config.toml
n_layer = 8
d_model = 128
n_experts = 64
experts_per_token = 4
d_expert = 64
d_shared_expert = 0
activation = "gelu"
moe_layers = [0, 1, 2, 3, 4, 5, 6, 7]
router_score = "softmax"
normalize_top_k = false
routed_scale = 5.26
balance_loss = 0.00154
balance_bias = true
init_std_router = 0.0147
lr_router = 0.000389
n_head = 8
n_kv_head = 8
head_dim = 32
vocab_size = 9570
norm = "layernorm"
norm_place = "pre"
norm_eps = 1e-06
positions = "rope"
rope_base = 10000.0
rope_fraction = 0.25
qk_norm = false
attn_scale = 0.177
tie_embeddings = false
parallel_block = true
init = "normal"
init_std_qkv = 0.0404
init_std_o = 0.0
init_std_up = 0.0404
init_std_down = 0.0
optimizer = "soap_variant"
lr = 0.00619
lr_mult_o = 0.932
lr_mult_up = 0.774
beta1 = 0.95
beta2 = 0.95
lr_head = 0.00404
grad_clip = 1.0
warmup_steps = 200
schedule = "wsd"
decay_fraction = 0.313
decay_shape = "pow"
final_lr_fraction = 0.0
batch_tokens = 32768
seq_len = 512
doc_mask = true
z_loss = 0.0001
train_tokens = 243000000
steps = 7416
dataset = "wikipedia_en"
Below are experts of layer 2 (counted from 0) of a mixture-of-experts language model. Rows are named router (the router's row for the expert), down (a neuron's output weights, with its number) and show model dimensions 0-127. Each number is 500 + 40 x the weight over its row's rms, rounded and kept within 0 to 999. Numbers have three digits each.
Before each expert's rows: "comes before" lists some tokens at least twice as common just after its tokens as in all text. This comes from a sample of Wikipedia text that the model never trained on. Tokens count by the router's weight.

# expert 0
comes before: "0", ", ", "–", "5", "4", "3"
router:511427561511539537514557510527526390516465548480518494441516531509543487482497522498429442506528529530498531515543448454502466481383520565463508515495381444509482573529548512426475531534509463456480515509463485529523439481559461474477490450438505587552485475475462514545433565569496443499549522440511489449533477528473485492499516580503547480480485498549549539484508494506505475464463
down1:460540510474539498560579488463432519538471520538546509532508524495489581577541440449468544534476482491527492543460573428529554485526494517507494458564458537574476505552534522517540476542546519490524510499466472487501451507445471446463483426523521432425509447470509455456425374501516492500401531467471536498516518522492544495501494463468581478441532469496492498533508559516541504432519

# expert 11
comes before: ", ", ". ", ".", ": ", "\n", "'"
router:567579500464514514513493511508542444525560551483548452504464509506522444490522479546527484500548513476523551500483488502515481535412499565487480503513436478478509569565501509415522476600526519485487505511454503530416482538532391491447538547442444561532482471469483482507456558494410473521511522430518568457557518562412507490506467503520465482478494508526465589497523514419499469536517
down2:484506520497460549500466533589463490471472512485438541488506446519457493495533534494468481545443531507473505479501519451432489468456475489506555515487470581441469472487474519408426554521430562496578495499593479513505545503494503480496459421533531432453456597548448491557444515518486467474483494466559529453515453505456507536541564497515488537493452492505506562514395545522447423498502

# expert 13
comes before: "- ", "The ", "| ", "\n\n", "In ", "He "
router:522512470561448533505548491488461544512477528484477503462520526519476533543519541527407497554533431555473507473534460448479542515525539455470559478487475560440474498501468526482613501467528503505491455487588540597444474497447521525472432429479462460461534488512546535510522505469438486562529458475509460465559394527513520454539489468422570515526526499505509486463486534528567493433559
down0:579442524523541518513489440539573546555543521479476478452472468514484523552463499461443427468552510560496480539471422483471434460455532588476477478447520479449418439506513493426536406475469495459518470498467507505501543524488445512458472506505403442504486561504488532559510493566440470492511468530513511454515523494467462463523582503477539478468500507464486520448471598502562473512472

# expert 52
comes before: "ing ", "ed ", "es ", ", ", "er ", "ed"
router:539496519489510522478512506537516422511528501510534498491506458513560491443515529535494517489564533527557438470479454525478495467371470469518452493432498456506554491520483440392513468512505470586518494409466529484562500545527454465522450485532472515499474573501465472428464606496535576529481549446527496443560582546461499493525490518521477493507485471559525522575453505445551515508493
down1:519445448432508501488487550443468488560487467574508517475549526548555526507505541583539483580483528488488490537488499433559515440557483491479457472574506513446495487429479572526456501511477483521514541590560509491530549521553547527510483452500488489517529475510487464553546503560576487417501494523508452443506555411527459515551412482536456569470503537481466551479527527493457469444535

# expert 48
comes before: "of ", "to ", "in ", "and ", "for ", "with "
router:580517530538492489469541467443474460539528505481553459553512430502524452508568480483557485481432521489446503484518554533508512476421433457527450446498559483483501474486501555507513474513437435581555463446478371478428511453556541522488485530478496509465475531468537490451521534494537542476510581508452503443462553533453501574571462497557474464471509477502485490494561501534428531511472
down1:436520471421461474495540493527486485502498489553570522451531576493500473420477479489574523505439534439485502563513457467490370533621513555430526577460508562503510537512556451489515466476519503464548458478475482513512511478519534494546509467557548496488438503477543525490567442460578543541492533504539505541496447478499454485491501459471475547473545468545520513514484547509505433461555

# expert 42
comes before: "\n", "| ", "\n\n", "|", ",", "UTC"
router:504476552429509512514487513492535528444479495492482498555454510535536416483541455445527554468426452472465553497507506514485488471556438491505554491503525587515439504487497560474489529511565511497518470561493522504521520536489507490479565569529552450430495512508520586497377472534539456434486459462454507578529515463529547472491618526473452454496490474458562502479505446552500487430499
down1:533445567466574486514461480512547534580451515476469474502488496438553510503541535505511546492511514483550492531523421467521472457490543458498445452506493501427573520457465462524460537453524520514482525500568435506431504546577565557492471529534521504553469530510484485472440511517541464497522580474511528520484523481515598505519467515498484421560500470435452597495441461492497416579524

# expert 15
comes before: ", ", ". ", ".", "; ", ") ", "-"
router:586501571513516465502485460552571424509523527522556509469482465531538494463532451549403458471484447531508520462465441574516546486444518544466478480507474474521488546511523500433493463505510503505582482470446536476451556497498468551438563445449502523462453503481463496527511602485529508481454595467476596487516491527419524462498526492545463487485531537581523554544473488469522523519467
down0:587442616423533431481433477474499448583490488486493490490479463518484516471494508501457558506574531536378483469582471558480494572475509531547529494590468424480486494508446511488495492513564470505478541503468518507509477522475470508499547467552477501478554532543492480485512492454494449481525497533515496493471580504483537590427468587509522541489504544532510526503507449419492512511488

# expert 22
comes before: "\n\n", "\n", "N ", ".", ",", "000 "
router:522411588542531447525450509485425409445503490472487564466506543544543441444455504544549540532491527465547539539504509420492503490426456542522513467521408515531507519507536531465500476541497555488511451539562504546512491549447496528453504437443479482466474506481448578514480476442468504536520510500478568526612490497472472509442551474572495529517517468462485434509459552478527494487489
down0:545504476483485519497470413500526528537503530482505493438504537511503500573496502432426462455552529438456453479567534475544447590518487497520438494493473503508554455479534444501524514477519455569519469475436415494434537480559497549484495463474489477514502456543541558475535479441540535530460516474474435509543486451502472556460514588464473500419525544448459596478466499460497461416474

# expert 23
comes before: " ", "0 ", "1 ", "1", "— ", "2 "
router:506464455473581510484460465491433502538456534495502532545559541528511548484551564510434486466448526468486556462500485526490433557532497552584444431523495467465507477577540504423527541458488543522481519526496534517529494566516523483520515470419507460478494492534539571504423476493423481533424474534536452545553530447438475543466506572524448466541535510462559449512520479508492558441527
down0:521488483521550574542488476484534575561497536529503549439445539548522477507503541472559401483435441573515527514473408476516431507517534537544478510508502473477535505505377461437477446465464510446497527514506429557528462451494484474479456464465520452521457511518490523539481539512455473459512582573522480501552500495518447483564511462422456516548457501551510515514500442504498456506562

# expert 41
comes before: ": ", "\n", ", ", "==", "-", "==="
router:492539530433471523505451524455521472513484465540511496388474493461554418511550515507548453486551536525521494473501533434501446499451502550522495534533479580500544519507502465399477539516475455539574506529485467460539501534456471403486522501493509466557523467437508474505550618462470540467516495448542537523556556510482492499462461504469488495467497478457456608575558467476557505507526
down2:483544480582440518496541459497464475614551501424497525443465515426545499490492464516523442413530494530475485538510536486577487483488454490524489517519493440457538460529485436439540493498555478542520547533597484485505477565470495526458503417550514552604510580447497486472514536477526535508541463466473480458513463544489471495462571521548535495516482418465481460471476546531484534519519

# expert 55
comes before: "- ", ": ", "| ", "==", "\n", "= "
router:494542491428454544551439520481524534519516491541497527412551520485535423566496561490523465498548540546420529451537483500482506455511498570534530548534490539480492476478491488368473470511461515535621484538451488530529503499422522443443503504548481492540519473530508461518548537465446489495482433476554495513535491463461506480498455460403505462491550484459457575533497533535541464485543
down1:548494553452558481439509484431503469548483470558521536596481538471515534493485462480538473476474527446516526508567569567464489407477484454520485471549507468505562545554516515510521549483506559479539491511539440488504429523537454489578467457539446603465444476464500487542480529571562573498451465505503495481535522453515478478491435485515481500502495537573446454575490502478543448547533

# expert 10
comes before: "s ", "s", ", ", "ing ", "ed ", ". "
router:547494575495551526516475504516532434483512416510536490415487419507541455471480463554538532503539473518529514467519473542555497523453495552475428492502500520487466602539516450559459479559475488553486464453470512471570545587534379482512461484485501502549493539457502455474487567457507484453478556509459507464523527551457413443463500502508469486488512481534492509556468522403542491538495
down1:444434492479538462511548502521524409508551504569507544442474461517536532464425521481468512497447503440499531495452500525550445460517488483521476553453572494490460521454522542400522513597487477473493595455472557545480487489449426520464523510522515499444479405494435443522459537496504549458482500530453550480513481517516489500580588501556510538464520491464528517505546460469537481565507

# expert 61
comes before: " ", "0 ", "1", "2", "1 ", "0"
router:480439497525525499467490470494419556513532520541494612511540526453527549535513511518415525461445460483509478491479518499527443549515512517566492451488501478444489482491527547420541408500476533496503520496488532541490480575553506491506486472471486539525502510500527580449428467456411481461419526519509491532592444490426496517420519604531449526511532496475562492514516506450530491434500
down0:439467593483471534575508533455542512485467542542519498512494609554497495503485541500484533548493480488509514504536517557480498466448444530452514592498500503525439473504572518528516428565516471473522424556486546457494532528407436480536542477538480528469507520522493520454422433445432490474510460465531470490515473468474529484440447544423488499441550537536444466470464477472468454438506

# expert 19
comes before: " ", "0 ", "1 ", "1", "2 ", "\""
router:491433455459508484461471481496423482522457483544501575472572517507472542479530572487418463532445514514493563489522509515489445525533456524507492521521510471472536478543597472447590543472442592542485473537463520461567476552527502459558525455458481491527496453563550494530511476456454541529489441533537452477546537410442510555500471521504501469523507518445525462536558424479535542513544
down0:577490524517591512464551552516510544563477529447461549588514463536447497481592440463523571494464575574470535554520485537445476448465515462513490439490475476471450490593452557487460551521498472491538490476543402504496484481501447497473470528468442485558469525488490459495490543554452492517457519544471499457510486509453524544545510531494534513499527515430483432547535449495475564518539

# expert 62
comes before: "to ", "in ", "of ", "by ", "and ", "for "
router:511493519583476527513590437468489452503476494492455478538486509541464433484563443450532500459489548417507454548488577505514574440497487461591480444466496489493476487538477499515477454470547529531493480464487441510465561481532521520430521550534485542504432585473439606456478496527542499512438529494404557550532487510451513540520491470534459540527491478528492518452536462483538556477523
down1:463513561534456502514556453422521555489525497555512453555463483547425532474536519533460519448524468515498452520523565513449553444517451502562489523539472465535500493548521563505486516404586502506500475507486528420480536419548537566482543436530437492526479516505515486483482518521607537495530498526483500557511509437435475429560505430543465508483461497591506475509484458488518540451478

# expert 36
comes before: "the ", "a ", "his ", "their ", "201", "its "
router:467461549495512524520420546528534542446475512510450498497459494399438512527470451521532468470524511488535425497515525463527557489511523471479522532463524421536593484480480417529484540463504546451493455507478539522439496477545501522502544524431513449516601507470485467535400482475546520507500489550545500480446449463552516548531579476522466489499522479540481627493468513541443546540477
down1:437509542460450591548456491558551523481469507542574510594518540407522530468570518522525451547473510429535470499412495514445531523506433545486528498531486578567539494464451508477526533500557582434447575491481459511503502503485495507498529450468505523468536465523516521501518572522476543503529492462491485510466536512527438489411512525458428453517571537482490465468498443527511475463495

# expert 34
comes before: "the ", "a ", "his ", "their ", "by ", "its "
router:505490517548474510498497521480526520535453503517410483503483510488437530467440487462546485474559519468490417395503563482552555461536532425499500511423476447528597520472467447540497513468550452487468522509462503539444522455518498545475475523438497489515572497533485464554442479513536496444492466554495499504460502484547505587538485443535475478541516468603480585494425529501522576553509
down1:466525536524500501547556580459487481461499460545461574480483543472521492574514469479479591457513490440491464565474534475505498471489517535503595500515467520552522463418493484532524509536440553597530444513426481453513552576447458481430493477503453517547561508435510516483410467496430503473553509508512449516500527539463583515453506503536532532476563490460493525513537458455509470478544

# expert 50
comes before: "| ", " ", "\"", "201", "200", "202"
router:503492479485490498438579504495435483525456505508464557367501512515495542463554527478444456518486526556490528503529537472491501499525501480494528531537540544471616472482585519418519548471436514535504498517497492442547511505483489426506493441527476444535573446506515462556547521481520554479501463528512476471523556426455502536459485577494510531471490478468504488479568419505608505441537
down0:433540542545566467558471453578512491473529475535532419540511464538475490520420497517466515543509450465567474497467458484509457514581491501422512412471515477535479484529555497523513460533539499544473542521486514449484550554560503496461553467422526516474468603566505568491529476544473512449532474555475565488410497513518478479482599510551511526479488497475504559474444503466476542493505

# expert 17
comes before: "- ", "| ", "The ", "==", "In ", "== "
router:474537460521453531519498473493502526542542482499505511463544522476476499539455563475418460543564483579424558488520441414464552479543534451488576539520485533468459491493474501451553463476509490503554446489572515573488481442448516550469462421532467457516518451555565492521584508469467472536513449490536451437458482504452509474560463498447556536536528522468543541494483572512514497444553
down0:537424507479505474489462466508479533477494557502471424547563507520544456508459463464517534511511545532520530476499428508511489552494533560483400492483516479505463506535476491478520532491521554516454557511396514419499512556519562528485450507469398451513525583466428504476495519476461426486521516482489501550576497466492431423519619487484446514528476456501525532508478569515570502473478

# expert 35
comes before: "| ", "|", "–", "(", "– ", "and "
router:512544491579524536413551526532462502477466547475497544441482524537448543503460455442503501482522539536507516529509465452479447437528555486487585462454531529473572471526543536456479548507468447469522533504495442462471471418495491445490517463449511503468523478527507494550484490588577462533523486526485482441469512485576537481547460582438470531497406586531457480474517455510579522470492
down0:512521461491490471529530541510473474513431477423613497490478560460565450512498510464551580517519513413518532487494504571453532527478523438536477531490485573481461534536490416523545476481454517466558519452505493475528512512444461471496505481464496476550455457494554558465525466509517471515571466493520506512489541489415574516526517535466481450530450482534634530568520478571527524512546

# expert 54
comes before: ", ", "; ", ") ", ". ", "-", "'"
router:535482577481539394507496509555536443518524525503495529530443483468529463465515480550406467465475423522540536493447417515510512551436518530471478498507493461513518525506532528365534492556470491477531517492479533452442517529519384512508530509453535533467481561540444480491509568494447506458525569418497571478580451494485490476496532501505469510491518544528520546530519499438457503541482
down1:527555490550437509497485498481554494533505480451582521448556500484538489570494590432455472527530443538548511596489526493493454506539538588494502515496481483510457515525452483508480506449567474445520407493533518531565504425508462488506500511510480447502488469420518475453472405481450463467502454466458448482501586523490452488494485470450481441476518513532476581452584521447523523471501